Experts of a small language model.
Experts: 256 experts in each of 14 layers, 64 squared ReLU neurons an expert, 4 picks a token, a softmax router.
Training: a variant of SOAP for the experts, 685M tokens, 5223 steps.
Below are experts of layer 8 (counted from 0) of a mixture-of-experts language model. Rows are named router (the router's row for the expert), up (a neuron's input weights, with its number), down (a neuron's output weights, with its number) and show model dimensions 0-127. Each number is 500 + 50 x the weight over its row's rms, rounded and kept within 0 to 999. Numbers have three digits each.
Before each expert's rows: a language model's description of what the expert responds to; "raises" lists some tokens whose logits its average output raises strongly, later layers aside. This comes from a sample of Wikipedia text that the model never trained on.

# expert 7
It responds to: Word-final suffix pieces. Final word pieces ending a word or name, such as ain in Again and blockchain, ette, ille, ion, plus time digits.
raises: "e", "es", "ed", ";", " for"
router:540491434551512545471461596510450585517472540479485455561461468464590456450484464385445486451561493513509495508413462587455465534524483471492586459512548502456483587492576561442503507443564423409487565485402556551546537476572469514557581575559548484439422467482535586563537473501452479504481549567458561474536541462438411560503538568503501559453539509409546444506526516523495627476478
up0:498555488521498470435512575543522476517456537525564497487492499437467534444493516514490480497552529558511549556578590584391466484524581425455543465376543481552534534557547558379487554507475506640400595477470553494478378519481551482379454488459505482524505480526479382518437499524533422562444490495442499532520512492555588543470629576464461518504500492518496476530490497459498554535529
down0:485566465528519464419444475478447500533514527578578426567499471466469480456628448473312438577504541462488545465487446515508498442518572537450477505435409415485534476540447562445485498485573478588508462524545402543518516533463525462435514570442491480572446487401577469547477539451530460502487493500477510486512524421574446529444479522496498598591524554518498471520539553533424595471493
up1:485409594527457384603530496497565477477512512445472469473516614558491559410471406481492455493523494472497527500461490520499541438426508476530476453489477475436489558471518562537455449450508506502505533510463474504363460509520425546549611471539556484551345535537569603412484483556550456463539618467571562493530512463505453636484484478491464518508491534536497496572524569553493499490510
down1:580548480480500505479450544575550559490560401430521594515338404511546529549518413412420448463438445550463532506526587446478519416469536532520579477467514447491525511572510506447565449461572515488459545519538407535472430570469508523460540526499452486461483539512426491560565509496498547468496537435442431463461557472465546517531543462640456505564455531539525529548446471539521573549467
up2:485499482466545460527503473607544573582497537499475520538423511467571564546539490498488440493523501403547524579502547545473448562511534407472490516378518537465568586490652413482482432483496421570448498489479430498573534551504424463504438415570495475456417527544511545477522467519514390435501476542496457498608503500450485577521472505463567484610507515574547444503457535512469490588496
down2:471446456537517596528477472551467493505488522512506470572506487579549432528580497503463454456483573385461484430515481537560491534513481454319570581446475467480512523460465525496478427497539479527410463461466445446584626474518461446516469562438458509475526526456604437530543474473437629492571489478514473500525527493485455409490455423436530557469526493498550459556552590425495462528430
up3:472541497486508449501560551562475518435427529552594538458517478580606417558607594412498455532510504546419462511477522556425448529510514447524478399446471438414503492529507543401568421486496486499452484554496532456399559521520513432501429554567509434570522531520463487433503491525543508460542533521430491436457412545513523500456612454572518493496529483525575540570499607547543544539483
down3:516496561447549487534521470521474365492454516419549528432610459488529486437515521506617559441551486561536497564597556465538500445480451511527498562429586525506465518549535494455546518620503439485442464465504509426519530554632493482490489495408559461532539460527506543474432531519522516565460576509483544542581520533507488510481461478559464587625473491371487469507457454415576516457499
up4:534462524567453446531485529482486531486462526520562492517534465481513515425525523530554517500453575499470606485454489587476499443512617505571574432501480561460564504498556526519532507498481475474561537427600454518504504551574422423600507440476446516529452468565625508488578465464456498477491623429510406500431442508542562430465444453566537535508448560372504506558439553427494470415496
down4:637558559474499397633499457607513473494532524474510488522495374518529513445452508439477533496424471505476545553423372478493440556556493445440440520565518478413455413539529570561536531469515442425539553524434440496456520448498551544435527483513494430471541457483538496506550627526528451544497485423519535527492477534522549542571539498459581436504507524556463451570487532527453530547451
up5:530544446511424539446548519413588574548483436530432456546491505479590509458566483447511504424455457491513479542537508390482469541583552581582526500520398524513466481419517496491485595545475443426515558573511446425531546525563481427486550430494449456487518500614545464381449525479550421496474548449548500556518503448510498471532550512519590522470515540541569534471481523388502511411580
down5:450505532486518417560495521567473419467488517471527491512481536453593505551423501510532435539501506477601485486558482481558523466608571548432538506453422521544558432445524508527501481560427529607518552559506550510551518378481535597446579523592514487483497555548524582513531472474388555420551506483542574453500528513527521391548562504541601476576530564460476451437520480506417534528563
up6:576528467573475559469495476487510556438498493510363452496477439487516440542504395385511433477549439576577561446422516452430504496506523535483497501518542559526428451450602494534504514385539533534458473545497543485437547487530497453454547563488478551466515464467550500463486507601545602412514391600585537439471537527532550568475454463499463485467423433486524471537405523494519477544566
down6:509480478404557477418519526470467526463402433547436464441563478388494461539521449449508505406541521524466504433544533571490468489475472444533504528488460587476475495514437496484498594552505558510464546441590483572607354528464495520536531451491515524541532500538479461491521461512470517586419490440556442521463522609526583555483404548583503553438512469474574533471542459383467585498514
up7:477515450484480437520494449532513439390545454553538423542520517420563561525564526481463443488475511462436602471430372525466556492506552517467544491480583482491468448497384488506533482462451486539443635422484444472456432442514462464495500497545505527559555476459494567578478499518470470560483435472454566457511435465507376513548565460472464502539368399519571512604513444494477499482473
down7:582464539474496473471517469542464468471643501541531450496521504407558473512454520410424517391547538433567493478484405590514483542546421580496566481523515494487478471550597544498517440560417461518494480457508519439501477488444448527461487391513510533482499484473556599539437475511412560539461510433475525580511504546561457564490464469399435514463478492453546536595609477559564413478494
up8:558495503566591434554475582520476632463497457547455556498389424445563517421529498527445476490430496519471520552459517522548505482406477431494425452429525469467509445538451507497492487361476417531427528571578502516526511523504510482469453545596497492526549576443548539473614557586547514533578431506476507484438470401556413457497511526450477479581446547467494470478475468455501544516558
down8:425496447523518510493502446506506539455439450629580593500442546426504565594596507541484447465474442479441546392464548483551524486472501562489403482445391604537491477516540482480445474517536501548505475425528592546555562436530588551462450476486468534485454536544540494516534516472517444484479471457484424587557406433503500438442544519410605515517521478504501526532459392539472456448490
up9:458546534428514407515464514485485578534545476565456549486470458464567470512546478482579464448580527419482531593448564449532498534480481526540450514526438546469604564519508554518462591479636436530514479562441450611361499531489381502572524526513547489508390466436609468498468466462517461527497560471517433496524531496596469573514512570533536542529518496428470488577497559490487501524485
down9:528480402492503531550503467465535489495490551485523436464455442506489593396410584507480492510535542444543400504452486569544486548551547412474516513510454465452479437389606523500457534441515566529587372458507485501368557556513540546554583554498457527507403470481593467555502527487379500505412491459466499467501489427544445473413497486467485533512508391482472467461475515539529506559509
up10:480467516478512524433512453470436501533460527439499458438535398425510518453554491503482520500384463493567550526454558505414544541545494513514555496424517562402417532562560554518531579473593440465480448551514431557459598496503465457507500531544511535455470496568461517508466590520487639457537534605497529550493539386486498528592537485470494596483435571453533485492410570544589555485495
down10:448425473598477429495444570508393435495548430479450523520572522538506455472556502469531504527413505442537556520446437527611377547554503423558495510479480516526551533506547455487585498474481456463552559475463483486533537489490539472453503480523520454529461535486511533480541556526430591598513442486413486570510385514487488445575563551573540437502409545495580530526508434644521527460448
up11:502467505563472550479542482541498574449520442466501488500562564552511583492483629489500516520432585489506489487512495466420501576540583550516491370529500499497423585561521449511476410414348446538549485480480541423481544505518425462560574560516468534522471505479522519474472440459568522554556404564525509490476488397496481448489531509465478547418433513576418548562490482448445588554443
down11:473497511504578530482432495398536487482479548531562497518582525479574512507423481562526495501496502495418439540448449443425550473503405497524457552592562539559530458497442479494487482485455497624531384554477535510537529567473531560573545557453575473539475543592530485565501453466500461511548546515472419440416502438556485436499526515461448491404558569460483423542316500516552471492506
up12:499537507496470527581511587419451572538457505562407438456534405476564509536597440458546435580454519446502461471496486478483433507552578476470472515498543471477615542536604498541406408460496562507550503468557478400536473577490488414497570511578427471459456460568468562496540550464490455624542477469476470459496489432495554570475542447510453465490453524456525483509562481567465471539601
down12:484532475530389479520568523485424486440497454541487493401487552497526500469524453387436536580532512493428502555475522422501483413408589505462461537398473509498501461562440566495462569523526480556502502556575536485580459532477576484495582484432552589463502469581531489465572540511575480465578547536561493540483520514412443461552490455439498455574578615408523467573487478559521434532517
up13:452477535446490512387474440504408547507512456503539453496486475505551473565473532491473452567531424455579552543447472588367573567520484440506538476464542461435403523617522512570580474406504567559509498510461538577555513510524579510463531449561450544544451469524580526511466532555466485485541468445517487463522547455515535522420437549491548619472546540416529482552475603468514492603496
down13:548505490469570496527520438558504537452549515474553456492474478496510516506554486480511478563532473496532497473605451566458518579627602516466482425584415423532513542573459535520446498558526537535643522493483478472529483538509465493503520489493471634355377461524491459516488454489507524428536551507485488501364477491552378531507514583482494456413506481514513553487523451535552591439467
up14:468467474459448475578569581456517549521469433485523490560571517526453493521479504462477477543525582476577445498482491594507540446509516405467573571590444458409479581428528434497515477539435514566469483593521602526452466454452382582567511462503489481507524432466481479524480432448477434537480465535502541469593568479540480491495502450412475499367432438571547573553442475548553542506543
down14:514556501523521554432524534524489571476504523477582502529516475493624470552543595453493510478448392405358453463448451410501556548516491445561484469535448451480535536363479507509497482591532418462480425450528523519502449475550484593438498469553518450584528469543547573535479521576503465572474480516433423492463475585521527472578492474474458517391528554431579530540505492574531530490489
up15:475409495541469604543514501460542387481541512538460473540506552496541498503540397477469533445607504480592425536488468479449475502416551460551434522429501454512415621598471508484507567448574446499501503545461508508511515499567502501461516463522545407432501583508396468438426592387530545513514500525487554522491534443460409558414469514491505481513553515432527424571495474574563528537517
down15:499530594539457579517432585455464526565553494548542496512490421532525446561537499459538473389473541513529430444479476462521507537482452473478532546456542534481440492511515632527492443430505470462447494443581427540509463420404451500472583520472418468460522491472422546503571548457480563502585452506516485482575525474494488488425515484583600555412439597559545520438565437428530569547428
up16:494532506532591406432558524516507528506429536573434488421519475467501472510517483477512512538575560373475473496467492532444564468408495477525509445422519534513451445493543453452591526441489348460604465457526456527496463505491450503574415460517532481453431514430475434528574423495533445494581533453553576499547477405524480543469465489518503560548431493490607484541499505525565456638488
down16:538404559555469410507500493509478499485358444492550484581427526456553610546503457519454589492450508537516549395456474525471443475461529440525465459569575487550470489461550475459528443522538458485528426511509443522554585568607578595486572421502540448491483495531491516462476568442557472451411451525537448502529523480456371490578513470581543571529481497457501475494445563528504547500566

# expert 18
It responds to: Space before table numbers. Standalone space token after a table pipe or semicolon, just before a number, in sports, election and climate tables.
raises: "ice", "ver", "20"
router:546491479480490568533523479522565559612506478487519525486495441545519413497475508592530527425563449526523408478521445467599488486466516434464540479465540476404545470438421436553483594427584468504433524440422459457595449518539526532464511538472501528504540628459545557500434555443547487512448503484543421507417455546418420527472544579511467396545502494432594549481514503550477423507540
up0:489491429519404521547537421497479468581506449489508479531510469574577465562476495493495460461510448481513392414482537544486448525570548434545522538517496524412502550333532446438460558526481504467454580515464454466496591505529456601497473453463444552504589533494493470502461538444550539453457424462521494527415512457438490593497487472471486442387529547564537579594475530393535544427514
down0:503505504532534546482422457501449492473441566572461475508484506466552464460618517472471482570512446447431514498500548585508609520600454491425515532588531475484498535443564617543536454553431435475437385498534481479499459383458542471570487586607528504458568495463500574588542568404478560472552536502520437540539547519550481410524515456451538517458547465512499464558414469460488492469476
up1:583351486468474563562456580465557502615472440558524395481480415513475506490549519507485461537482551416549544557475459519497452527518461427546441529471526517538516473495450495562467524577461445478392527530435556571537445483487467611469542584515501495425494550573530478452465580493512492449358579463572551471528440442516524548510508507483489472566484531480437563518409438443504526501496
down1:540568523514521443472472474450467477447503529451440557554470429582492543531559478515474568482409437449473445494450418557557415604464509451506431533615525556419564444471541484512551515505487460484562504502460579514543507506457486524470564490499502495525511493507507448513570458514452439465399573439563539516514474446457505450415600404431576627534519549476547489457503535475600383492535
up2:433486596539460490560458478381572534471503463553494477425443571552416446498499507563613479475499510410486483474459577522410515485521527483499586548420470484547558589566513541464512542454523490596522543454557474490507531533615411381439553569494458493489517585524499484527540491460559536447498452421439478487521472481578440441582478399514523474466410549538496517460463547536503506469492
down2:539421444506453436555492444521469525545485606540525480467526463510574569499408526507519507524579560449511543485539429461450469530574542512481458405628570442525455479530517418475539504488445566400524472405629499603538421494483538566441521538512442388502565491586516445450573566543543464525520415513491521504486526464527529473473522522540478593563445433506535451503541524444486471502476
up3:492418457519451573492534549444495473525467442559537520430512455463621464594477462491496535520456519489573450497552447551451502526512503424430466491473523528510518554465425558501597499472448479476434402529468511453498547514548543518572553543464510420469487545511428434460382454603520454524425513474568641521384563504435613519485421484444559562496490500543524499469488587487506527457471
down3:437515482559465513498502444536441513509555451484407509441506526404501520512577498468477521518431507537418580492498526573576463499469607580523510517481484669552500412508421473511456489537560461439560492518570469514504506519468472455519476493555465372616485510516546487611513544481519384517482447548479505376425455509488476411422472462504474464475503534501481573576485472529491524472593
up4:509527463432575519453519553451540508536510565511571414503615482512524445450511543554505532433492586483465531454472441514489583532496486379524440586472507469518470495539464488416562477449546511458480526433547549426549502446458494510486499576522401477486428506515428600639429518467514460440552490506585453434480405470558483432504526583555535505546536458539578514516461444495624534539504
down4:494521532553414432572606465532542635475521523511428578511544478453462477479572436446506504472534440468411460517488461504520500528476543514566482552549434483496419465555506452508533476549462579599345463529557454563488441459543505379485477554487523511566520455469631460505545543547508476486426405483523500454468558530531504565454563531457493553485599505515496441443543483471458452462467
up5:545505535528498548586526476463500458488559434459536493473478450598424396534511445493515440523421474350461513567574485451588498530483392484465496522542541506572430572527559488469446464423527455528540459507506545505573559498515565448531537511552459481554513447488496524499629512467575476464517476473518462561511532467486489529433475603525502403495503559555490405465401561502463546594591
down5:536545531472458412465576499522560540534502490401515512576486367474570551460433538538527409500548458369538465533531536400561439545358463497474463497568451464462552530540551509545506493456465528521533514514540503503483490429472584439443556545568516478449433510618457478544430493432562548469487498548526519473410467533472482463504510484427527543560471521474484445495571602479530502456592
up6:502516498532511592489558398449549516498469421484480532571520548511492445492506483417584454447506586555470520593403478489557458554512454519558520472517500511466473437500518560454536427487483577550458431516571386472543458587527492447498514441498498509496482498440464541446503442556440477534396557590433488428536502538456620424572380504559595513489459536462558510471455528431538437538526
down6:373486527474491505514431562487572436502565537423500469454452535539477466490484434485546554484455507459424471493502561383495469519560490496481475493544524470407482526496520557615460511431467515507447429443481538468452504528545516484469601526554486553491396505550539555621420550559575496421407619534502531467444490498562492496568504523531530527382575428496473470416488526488584489520446
up7:574517630466531549522445477529500502543541451551441540523546555449481471587411483549521435527519552519523558523548595433550451547451553408569523491512382516552451430476520462451505541396594494588479493478483539478605555435537456416494539544521525504564525533520501447508494536503480475510468460485564495498511497444456333518584509474524438406507524487437500409506500465477466519465422
down7:435565468521451501501612469448491575471470454483503539445484437433514484450430441476466428476599503541584391430488522529577440432480456453503540522544455543467469515608561456484473465545480472416565538542537434498548469489599460511541499543521517526509578441596506528516468592506430534523503455539464559502525472437480527487480447585592488528493488490467573497529447471579501575454659
up8:568486637459495420485424496553610482491493458494496520540509451527415491534537501504513454523543512502549546422551593587504483443460538474497450421396451415466514528497559493514425519524614485488520484469398488431492448547476477430441582451450448507498585526499510582518467507589392528551527548489634519434566533503476416488554442505450489425452545498462478521488467507477530538563470
down8:445522474497550441437432447518481525492522419483566550525356503441464443543478568472506576499509473534466534431428526466533484508486506466448361608538447593462562611439497527538477484524465487498460592437568442535525494482424604428512478474580548416483492501595506537472498521520441505513544526501507576486393439499451519576491474500592599488483507449495440432554528490505479511523529
up9:553456504446492437467418366516534593589522516507472450539548632571466407497465570533490474561554513484508630483436558568466441466461529491555500533522472475464444489464511417543566473448571542514496434499482609448532558501466411448573510529541507523513518560498511437427472491538459534449453510468523413518462542416428474531493481565453464527587502478507424468554561472531523517532407
down9:502550495508555451539557504485504518453449508506520429544620410485461469536568580487648481492459452584506515485541579472471462559440477508404534436475518501517455507471473582588457556408519577501573402428497434539517484420532503535557493488473493459429514420549516463535585553593555492452510504539530445532500483493473566516512432437487411567553539522487492413565496466594524433474538
up10:497473602389488449543555496500454499518663486453530483420514520526411455513531519498541505474503448464454477448539587511543475577465467471471438548430415525470563465409545546460475537549434500406474453502542483420538460502395447557425449527486550511537497594466504564475415442555504489490518459504440479539540443522492385506468573461428461506529488478500617506526489509456609466548488
down10:499516506569454553507500463545474471496521511439493462483440559497573451548524449503498575527413540466472465578448531482444533538504409497510412471541491409542475528542576547512470441493515406432605431594432410543466460517467477620540497528459431517515481459458436557619475469475538585488485491535426451480537564530484521483516412546460516521563497391519512506522449598513377421515457
up11:461485411450385535524499525535487413514570530457512575499513468494528446472447468467613517530463457481553548557503427441470519547485525525530590558531521428427486562364465446461509494533482532442496545517577501505556515457529566529602580521545497421509575647418526455516549504508530525513520478482582516459503383476550509518515614445456411535506507516471502464514449556486594478548481
down11:497485490612595433529511438477562458492543521530535562439502467526483504438485488508512535474570488570552628539565484515429531468531462493571527494617509551529465493597504530485477459381533523436477478367476509519428445481410419613507486518499538493485497487528569529490597589476572558488506503479557483470461569572496557542531445466407442500504486506477537501561432601461521463417509
up12:555507478454486502463536451485560560602439467498482633439391447489495412476490460484518473539474564562468549513565514569486503567465409404450524413454469435570445529518435461601489408529498458486473465584497502524434498619410501491513581507569507569517596525502491483507454486421495431546521481461434472558536542474433450452481481511397554448466517487513447464482442426506469492479544
down12:419480451476474481633521494504498576493490467486609475499518501459421530515523571557548447511382516392494562450470597515586469500503494439517410456526579521531503475483476512516540618575454523533492484491451485486500597611496481493502420520492483490563496490522466529496508460441548519428491507500563441523497662501517511512475594458435578503410522513552589437528531551549447524561465
up13:436527556576561566455499461472505537386504480449527465522473566493498495491402462465571550587538432504467505527468496511525496454484421557539511505472490476562441470524523474460537418495416496543546507482506470605533485507583502488537511546477579455538542467484508506539407377441350555552432513457500521505456585509450515603502444601634542563549457512516502453456495433443452530523564
down13:527480399485532563521526626487561470596472500493544416492452432605578555494457487521533511436575468502487527460523376486456542395481472418530563538471492448418499542497498469530463496459492443416486513456484526513550563485451456570534545473520552504476511581434384523454574572425571543542542544413448402587534454467509486548493481509508518470529456519530463530464510495616501494464432
up14:473507615436530481485442518520521467504497514513558460428483533576537430561521553498580546579510519448540503419538571483449450502525548528489408556537473610500462512462460456467442487515417412511493507565437476429439525414526561534412433515509523507499540476502435486480548502501484620576552463445433413506522442572392541527454556558474511532475494445564511658450461530507476558531489
down14:570511476431484430503531454540506509519515479593518488538562410487491480432454466422570476480398462475447449555521493525486508457550405403458544499518478539485511436504556483494580564589517486387544508457585404623506466571494467546434521513551466558481546449522489550518495505571636473535518469506525459505498542514502565553507437551489510541517483451526518490473630587580513563524388
up15:487489436476484523519540525468514447468461516428578505618547524479539549488527505508500383447479503467490532497464412509449573575512485619448585488461504449461505488441526493553495544578521577567534552454429495339464555466578365448554569541527500535578491528463509450565456397483461445497543504518500538499470487512478436531505526511526637507478465510541526581490468502579438452514569
down15:493490490519477430539517586403439373502575570496525425442531484495526462450610487459498455520533520406433492405559470475554488514454517528499503500506635526509522557509533540554464445494502529517522464393480585504506541531526456619469448565525526483484425544442470442462454506577436527455477549455567542475416426533432514489521567433519492499517454455556459479480423585569438424488436
up16:494478481455517489477529528529624477598642514536422543473384526534486491444446568500516492505449478473544529410538567465497578475407561383450534518438560510511505585449476475601526488517513523480568520508440423559519455524438436524477493528441539491535548610461500484474469523452585426552490427513525539485426501486475372461499561502429487534529477506461521467556444472447522501608504
down16:537531515547495486385493523418545525599507543591580561422426447477452473530489480490480489323490494481485508524553513517388441560532468469471510497455483488461485489569515540560535447489464530492527469523426445478469442572477541479491487546480507606538565536549489462582411580430481490502550557534501444563490542433442495556494497584389472531515404574517548498519464522439456459543598

# expert 39
It responds to: Mid-word vowel syllables. Mid-word syllables like am, ub, ol, eb inside names and terms (Bergamo, Colubridae, Bantamweight), plus empty table cells.
raises: "ol", "an", "id", "um", "it"
router:456573500498516528473411585495419474503499484498488483470523452468538538453439436470450577506594531542582523420434492514499426434500538476515612507422493497601487398430526500560538625540457493529376553509447571554544372544488540519430495548471535492470475478494514510485557504458529507509515496484558375467527538543517444429547520528515481549455581458503495532521537405525378492463515
up0:456336478502519485469499509520517508526550508448540553520436461443462524465500532489515538456508518533550583403470474496414460487455571444552606475449512420456582526494531464536533446602523525499405496444509564483419501494577546408430460521521464449565451621480553515446578463511474499536495483524446476568515461469528543525535437502558507437558393443444525491387482517542594542565489
down0:476491446497517536499448521469431526507542523507440480602562530420516484429514503467478544479484421571515584544542498429443555506441475527491560458504442504508447477523559466574522472446502544462556571370495473469335529507534555470556474418499466514470507467476506464493492497527452424533496469429429551643548559490424492564421563491583486593532383499465578463507512468459571523559533
up1:547567544485460435582481509458448486563639542456577501497568486467496473426451508443465604553503487492509486473502539517504557459539549497606571550441484489558508501531580576529506518536472448491463553569447479534536415550547517396413567560614426424470506479493535603471470441439488541420500550411470465481568511464428510501472574522553544574501468510416529526497535456418496509519540
down1:486496477576474512545402505506462488510555468458508495443583501410464483504450515524489477440563551534401502502471462546602538542492463460515517534557519425474539540410529481513546409567598441440502534509512402490497448446487484414456576452451554530443500528507500497467530480461480563521506588486475397561421452412423474464469609470461517525535400412391449530473485546431440454580490
up2:513446535516452464532377454485474463463556486504540481439543396529499509439543548479548473544546550534546434474488491532450477464509527383484536481402536442565476482552575508516577479500484551518477583457476563399498423542533516472526500472604497496571484450413463538555577518548475506536486453365415415555573421498512520545477464505451510455384523499437392491546442501430511488559528
down2:568470534503514456490347513507531452439432519497512500571499421447516471584517480478495484468490462523492418496499372613469447463531550429433543442458546444528383501480604577589513517506518553534523570527526437490509478559495493507572544492461415486526561537495533469431499437500491496585453473383424481494518502465504539487491466466529466488422577574466384551461438534452531455462433
up3:376502558504452484557504554467422558487447465517435482476427474498505509515458408540390498442530469464550501484550550454464580438569514493536522476440546496524539511488521468522554607524492466626435480474543545429438474463520623468474470519497572573529477466469504489533485468558557570493517361541454417463599483584473479493560490485487416497570464459531478496559515515498631434487460
down3:428576575454472373484457413495584535546387567430510526545458457499440473534447469505508510396527461465509526545532437513408484503601464500496501523496546475503518458558533485498524481508413569472428428424485493515481411509638507573458499444536418534467537471499564514543525583440508461503500516509571504461537493509557368547518520469438524460610513420548560434514539443494488506498465
up4:464582464548462524466471485430440556564514567417449521515523512519501545448462581501393449485583491514470480435532565482470526463511479494534575499428595504523438465531585456536568581456505504615476433545503606460412438599503498505499509500505435470510550548586558516457462494477602586434524413469483452395515522478540510496577590483449497580524525529537537554498405499532517544467487
down4:487403513497479413498568507459573507524463507510458490503532456591528558451430527503468540549508482501525525551487438527517494426514545595413467506530534473541541486504561505543521508546532496490421499531502530479560512526530526576511461556612459519495513491478490424450456501614465447552413473530410553532506587604476455547447468462432470609581483488576617369564422494550601479521443
up5:460539525498491539560529477571458603592493404460492456531489466455560521518457484530526559484541387460462470546540542476442506451526536526493496464410388454490500445535492458559497547422402476522408437571516538537535521548496488497434508427486493539477474568431558541447492513515598459494615490406612478466524493494482376506537525508421441504518506617460477434485493559453602539500507
down5:482530516524492528565554504491506541523517505501602503605540514582517499494553444499596519566545533413498510438495472525491479408515618469464498620552450490497486534540468486538422523446425433526521599520546488499489431539513398548435532504457471498550540516533522455519503580448580409505546590588423586483538567515481512476450601526466471564540502553447540546464458427570583520433442
up6:466533453452538555506379493441521568536449431530443412501500518421480541524526572457494528428449595494517533455468453502520544573495481439501595525380535477494477473489498507478495570523522463495443487523432531485460440480492462402452488549557439421542408564488512546422431439465521530450506407441531449470578600544667479548493538468567497516457556511496506425547407511471483527505489
down6:465532468514490490539531518609440448429383466493391529504509586463545541537491503540486608480513505448506538567453432432464487625541533542456530502436530553538519506495495491485563576377416495392521519498437453592464415462467547469522515551517522584475534526434509532468476427543459523547435510455442568500526449450596502569506481568488522487510497497535533399575541474477566579460537
up7:415573489490463474550502378517537401517519451475449419470468506436533571582538452540534503530469438541494523515437536582457529451514552518517481562526505562503455448512558502543484576570544507422482502557445402450533418565498545461491518553473483450401471444515474456374423548419483544497532490493469415489559546451470517524556419446505595540508419458456519474513540420439431586542534
down7:522498508544545527524435534572435416575492473485474536471565481583419590570506489617536489508481520483523514476501530472468515524519518459500470542538468605512380521523456443525559505499569498507517494454396552473568568681495554518526590564553581479566533561539515476627377421507532496475472566520475512496492436490509541450552480500517477406480577498533490551511495460448525450528538
up8:503529535535561497428467545571531504418579563448456495434498480491473592554559451539483483547462436436492479607486464445451560523517425545518570566483499496457525459514428513505593427375535450538466506509488488555571563499470489509534507473476530509479560491403492516419513466540579571536540421452458528480615345496504507617524431426534467496450593457537547520483519470456521522536525
down8:457452329513541544390417440548498458482412517444513509577463453406488459440534552494539441489530463532497518492469476495460495464461400576555545456474521477432488473459377469522554494505597542507479494461517458453526479476558483503565537453505590483417525495509456495455526490592549584446496501576557490563502526450526586477539480486547584493481521415464399464427533402538532462519470
up9:445493458533561464544573529533457453535486569530408522557590487435535547466592509468484487520431520494527457480460512422438445522455403457536495458426534570580449526535512527419508456372579573444479539470531526495496463617573500452548482508505570531569516540564413553425475515547509464529456494556501401451553475456547451466505553483398458483465453489562465515540481373527485499561449
down9:507414546478527539488430524555603578469513484403482469434560408468485541510391537555400452467446441532451440588464503501557507410507484558609457506593471527441587539429407480463490472523514545415511498474579551464512480511514454468555439434499491484548420470520535562505485486507461531489501471461512539526470423564521492542502433446602532460596459479397537488422488528476468494538563
up10:512586553501462487537542508486569518551455483458505458478450458486528518459541425419476540476587551427547518556502478521421445462467537489488507488519430557495431535425458576498547561490491511520449543509468595506465459559386489501510481516501601577474460529579478629470522449488446527469574464500412465494404582500504529487481521505500385510509503477521576536672459415410493509575555
down10:448473529503446438452514438511412481465575548557551506604447602507460538461462512488490507566570508498558418480537488527602506406536531453425497444505503571463380498522439548574555486536623471507465527569538492542468471528584484549543417495492573475539444460507437602489451581430482540539489473454483550516522507486471533517507401525493441549413457572487504477493555605551578470489466
up11:443500447497498433556474565543538504402532445500494477431432506512473509526469476478457573483521539478529466463325544518513538504548528418450594463487526491464453551506529474426523540453472551504469507500425535586502439528469519558489454557567504444589466520559467486539409543657547504489519441583478550471582541527481579546494451398435489499540402444562489508455471458576537435445462
down11:447543429463517565452363514450545489472551501501436470411558474439577538435413495531558538558446488483465526525502496515497444555433514505398498585436493506518524500507504422435386565539454540478542449469555465533455564482443495542485572515542527476476528540430510587470420409571450513436534459471521510477463427523467486460619458482458519541573581460540394453532496491434427444542498
up12:483595510523510545529555479471458550455570417484471463566530416521435407363553532464500462435541480445598551477447540452492574373501572456455525443363585557451469527452578547466463563463526458547460572540485488555565457558521470528491502538460548535561563510554556484446474489528564450421488490456522498550518449462457528421457420537478459580461440552540483510522524522496502456487483
down12:491546494427533561585403548498464498436473501505477519517528524478543541523442503411402482545536429500445464553515566483443456519549581535442470540492540471469543550518490520429544550565414486516577465436550516537480515621480516531568520513454492527554408513441570499469504544496494464547517481558487485495503475560517430612461363476476575440503497515551535432604576541567541354553536
up13:446504517500450433431452547455494461461499446506474513513605479406514509469410452519546519465454516590496509490448457547522433528605470437546434511407431588584468569509460526524504512558501421462495459463589537430498522542432452506471541536517484370496585556480621465423559542516505561451569477390523509441558511490524544518501551514518477453481467525465605430426432481492433499494539
down13:493569512510509514509499531401504550478457515486542442467313528475486523533536449491575464538593533534527537500555483498488534578592516480514449519626435498482546409455476511415439481446538520583449487515464561481510578494481529563559500516529590619402501431521492576413512521467467443494442464567532513467527469458457451581455435485422509495575457469424485482546568448533451532507467
up14:479544542450456520461526546536468459495470485521513542557418356388539414466555479516498545460522580488473494474465512455484496475459555582517560548476477559382530497436558493543540542498575547519516457498532535455438575431554529415486572453582489463519538444500546517538497486401474534511634491510485500423473586483579524551467467474567519561452477601426485449452416499536466579437546
down14:440492560554515535481380502575568524524493544437480502572489510437541447466388458602516412403538549645484498529409513416444500526455570522513486501516503483533532612538342522474483444484520523508456491427439555505495582477477441466473477475518473463514493584568528492492577479477516506566505539458569437530503416560446581452452533565544519552506524485531490496500478431448490562487473
up15:498516438517548512468529507473512544615480448479455524504612461573468585418552540535520539540551516477609497468513530482513505533579535331495499681438501500473466521518562468472593547515477563503509546598559483541396514481440495446486493460566513502464525561516460468503535512457475425480527497455522469487479462413460487512534529508537439516409427502509384536489500454551573581457489
down15:537562461564572434517498485441438418525465515511370484515618469503500485356470581477462515582516432461518536530458474585528471486548571490453565488502431428531476525474572524507557405548492514459525543392495514447464474417545555507554456524561551494472549559411515530532476508460504562519573540530486564510520457509465574544477548478510424456591557545438537597436559508454537491501563
up16:485554479553454414485493444482470477486571473430552482493541440432453503437417490479486560540468476502504420548449524425541566545585444522512560510454486576443458471507521409534482541503433543463569476589530504521553441471556528476456470548545539510504448579491478478491590493543580558521548467458487425475556523468438590425551514500521483450377612471535585562580502486369462454431553
down16:450516571461474512561459441509561455500563559491538509509492486443430479545465543443517431507480469511471407499472464342442410539487575452538467489521608456547491564473465448467514515547545453457462597525517597551535450452473550477453494469425522478471490520557505560576512580404541501550590565441522466407535473549474458496484460519583564458460551447417462463594513465429467590506470